From a checkpoint of a small mixture-of-experts model trained on Wikipedia.
Experts: 96 experts in each of 12 layers, 64 GeGLU neurons an expert, a sigmoid router.
Below are experts of layer 7 (counted from 0) of a mixture-of-experts language model. Rows are named router (the router's row for the expert), gate (a neuron's input weights, with its number), up (a neuron's input weights, with its number), down (a neuron's output weights, with its number) and show model dimensions 96-191. Each number is 500 + 25 x the weight over its row's rms, rounded and kept within 0 to 999. Numbers have three digits each.
Before each expert's rows: "comes before" lists some tokens at least twice as common just after its tokens as in all text; "comes after" lists some tokens at least twice as common just before its tokens as in all text. This comes from a sample of Wikipedia text that the model never trained on. Tokens count by the router's weight.

# expert 8
comes before: " a", " in", " also", " an", " the", " on"
comes after: " is", " was", " It", " he", " it", " He"
router:481414533472483537509505503551495480486514485508518466493499524499511494514541496443511476467516497518486504485508490532475506516480462524490547475496525522494515507529451534529464543515531509514492517470506535524489512423493512499507514514530559478499507503512480541460467544506503491496
gate0:465404488537493504478487489515510500517472485485479479500482515526465503510522464500513526483453496465506498466545511523495500500527501531494487517501514525493526524510498543512512474511513515493506483478495494466466503515456482515514473541513448500481527480487473485450488510503514484476
up0:499419544553522508458490473525463486496479480501539497490501521504499510508493478508545512472485509477500499464517521506500505510514464513541478535516506503538501526534490543516506558562507490492496508503511496489462473515484491508523495513546504557502517501458495522478477530522509520473
down0:511539534503532514464530478510513442473511520494503515510457487480481463471469540565493493501519505527487487539477545522466489481500554503466501484517503511526467528456551469493484505467468505539485500475486462522529499487528528451477552504491499463485544509538473529521502477474481499498
gate1:479516497514500511495521503452512508498481490511488526535506447521454471498480503512487534488544490462540463536492502463478474498498481505504487483518500511498503473536499493460517485510478489518496468509484508487469521468447542536523480435467454504437506480505484485522504506458447550492
up1:543521497518494493507489483485490518542483509489491469525503486492524508456495517563492477547514493471488522502542449513516501460528500501527483508521507478449490487482479481492506463457482477465512512509499499496479492528477478497509482482489480484507489496496507495516571535528512477513
down1:494508502479509520518458446531412513493503491485531484475504510474506515535514500480488511508512485511525484527521521522503533518472486493526516506482553518536505504506518500571402488510506500479528499483510455519517483523526557457500533487519563495519433482479550486531475504547518474516
gate2:524553510499472467527513482491510490547473514508513504490482493445458546506493523450526513476508484476469497515531494504483516457500510459518481490494533516505514535508502514513492529527483507498516555510496505511482476481489492515498553555491512475491462513487522531500472553499505487541
up2:445483498513484487502481491492499514461513444491527530514512485490540493446508515523467505519468491520479475489470521515517466506509482488476514519540470492511514527495497477483486491481486474511487449527491515462545491538517524455512505489501507517510550480534475455530536450521495525480
down2:482487542500461513505485472422462482495489497484485459510474549498513503535481491445463527511504473498492497493474528513429506508509494513480488446524483501463472524503510502496533513539466539475529499476509530485484492494511523454498484524478512498516513473473511516472483518474495480487

# expert 59
comes before: ",", " of", "\n", " was", " is", "."
comes after: " the", " The", "The", "\"", " this", " his"
router:540487510494486492491504490523547513522502543522517455537472516506511462530499506474473531480512463500504472532509516487524481496481504522538504489492564513496552513510484445460507499475494504472504492493524528554489551502501521459496523510502493515503490462492520545557472541531524461541
gate0:527495523507463510538475483507480509495540458445502479494476465524507484525519500474491509516505479476529500486476503476531530482528505492497556517488524546479462461505531508507480478496497495470491521516522537473505526489501478489471482533509500509547492512495443519470475493501492463545
up0:535482529503465504504467495497495496532523470467469498526476461509507494517489487493524514479507486500523484517501516503497522491499530520512517523486531520488466469547530501478452477501473491466481465522489551474535478507483484500420493517523476496511505490515451546468476562495519524476
down0:502480494483493513494487479463442491526497508487532469528519523525509452494490505533510492576507456497481504556530476494507506538512490515506524514515487501512478463488518470466487441483504521514502494507544495449512508492516483514536513490477472484484514511488499516500507443489466507452
gate1:481477498498440510537487473536466499537470485509506496488482474522515505455485507506488480505489470501496495474477503502559486478551483516485491455507496504489492474445526523499458519517533503446521514485430495487515496518512522484570470513498549485544512463544469500476523531517489498512
up1:508511508515522476513479506469496499471540471470529498534523502444475507533535486473489502532501521480482516498521501524452491547499495499520524541529525510496490549533457488494534525499492497533493543533532485480504495480502489498460528481495486521446476515470491546498531488497511509473
down1:507481465516536492578505438482459481513482488496490497485535496508446490511537504484527471497487497427474536485511527557518488511459534518475467477542509445471479484496497515500510509479486508543505483517502491490549501541519507516515494494498501508491525536500476537495505499473482515521
gate2:494518484514516455540499483504519501516525477469504475509468490475466487530498490504503500502491479486466547507504495482510493461470502501510517476521473472467502468486492474471497505523503522480477499449532485470534521526496536548512475471504525497530485482508422469519475500505545502559
up2:512511491485513501504471493493512497525504489448472499493470471470461488523478461499514518526501464494479503491508475475499497475475510538500466527490468457424534459487515458490525512541486502452478480455493508491519512486516549505529496527505517480530459470528450494543483505478521500511
down2:499543532495499511449486526491480520494498536512508510504499498524510477483521475524497505497484491504443524532535486493506521507485494425490471441486479510501477446516479481478526507449481529488449522507500531496463472444500497497532468500489466489465500461481512462569488494513466523492

# expert 51
comes before: "\n", "=", "\n\n", ";", ":", "–"
comes after: "\n\n", "=", ")", " Born", ":", " Genus"
router:548437510469495454469502487470510521506479508520551495509509494486526474476482507535482499516507487500511486485500526486493453456487496521533509482526489492465520511500486507509516471512529523501524529517461497471519523506462530466467498529500484472505470476456499488514486537496499533521
gate0:509499506456526504490523501474471530529496495497517480504498527486489504469507461483494463473501499482506504474509471521456452476539525492508510496504478510462502494494488465512456525558526474463530468478504478522507499501521527490516453468520463516494508481525481539509551542456470561533
up0:531493482497487477503505513523494510491498485511512461504470524496501492451525526507470505466469513516515486494470510504474473514510479494501500490472480520488490479526502492518474513557498496474503506524491489502514520466500539506510488477492448517490531490536489557502522518477470510507
down0:524474529499522498515535430473480506500511483510438514516498515496509514525487554470516483510458496533492483489475488514482482475530498458527497503520522494501506474484509505498491481484468535516487491535464541534457499531493552482446474517492488491487464503498521441457495492508519487503
gate1:512508514481491510528508504488488510544473493519474513508492490496497526509524518466530529489479509471504569462495491493484495435544509457460508546513530531543490484503502528508520479489417500550533478515506466504475485491496521464534463538506532482507480490507477496502514523537535529486
up1:544496498491512448512483558493473501504481468514489478490448490524517522500518506472522554456460489473540518452486530479475509470487475504492513545481531506489503523524522502524541489493488505537508478504470476496498487495482537440491451536499512462493470518497497513488480496509505527483
down1:507526476479499493486543517477436527498487523500488532503498479452487550475504511474516471543558512493521552488464484521505541507512509488500512500486509509567473492487495503510514501509520477492468452461563411469496488515483552491497457528468517489513501517525504502513486527469504471533
gate2:485496514532482496515464504483468523462509475546547518525545503477475505486520479511505506503517528519525524516559495532521497493514473507477455515487476511483488503511499507514465544437490514506496496514499511489481508513507501531517504481511477513532471536500509485478523501472480550470
up2:512500465468524531504510521549546469504473536456500507497515439499525510508487484491529484522526472499492510494494504494499476505501487481494475503521536475505550495476503540488519508503517487563492528529511476492487539500522541473494494486498526475454521506515497559494493514487490493511
down2:525515444533458446466522525503501542529503500542472492488490485527536518487517503470510498536456530495550475504476505488488486510520471525475484500491516536529476469492501498488544448520508487526504542503481516495512536469527470541470527490513530504513525556480504457479487510510477503513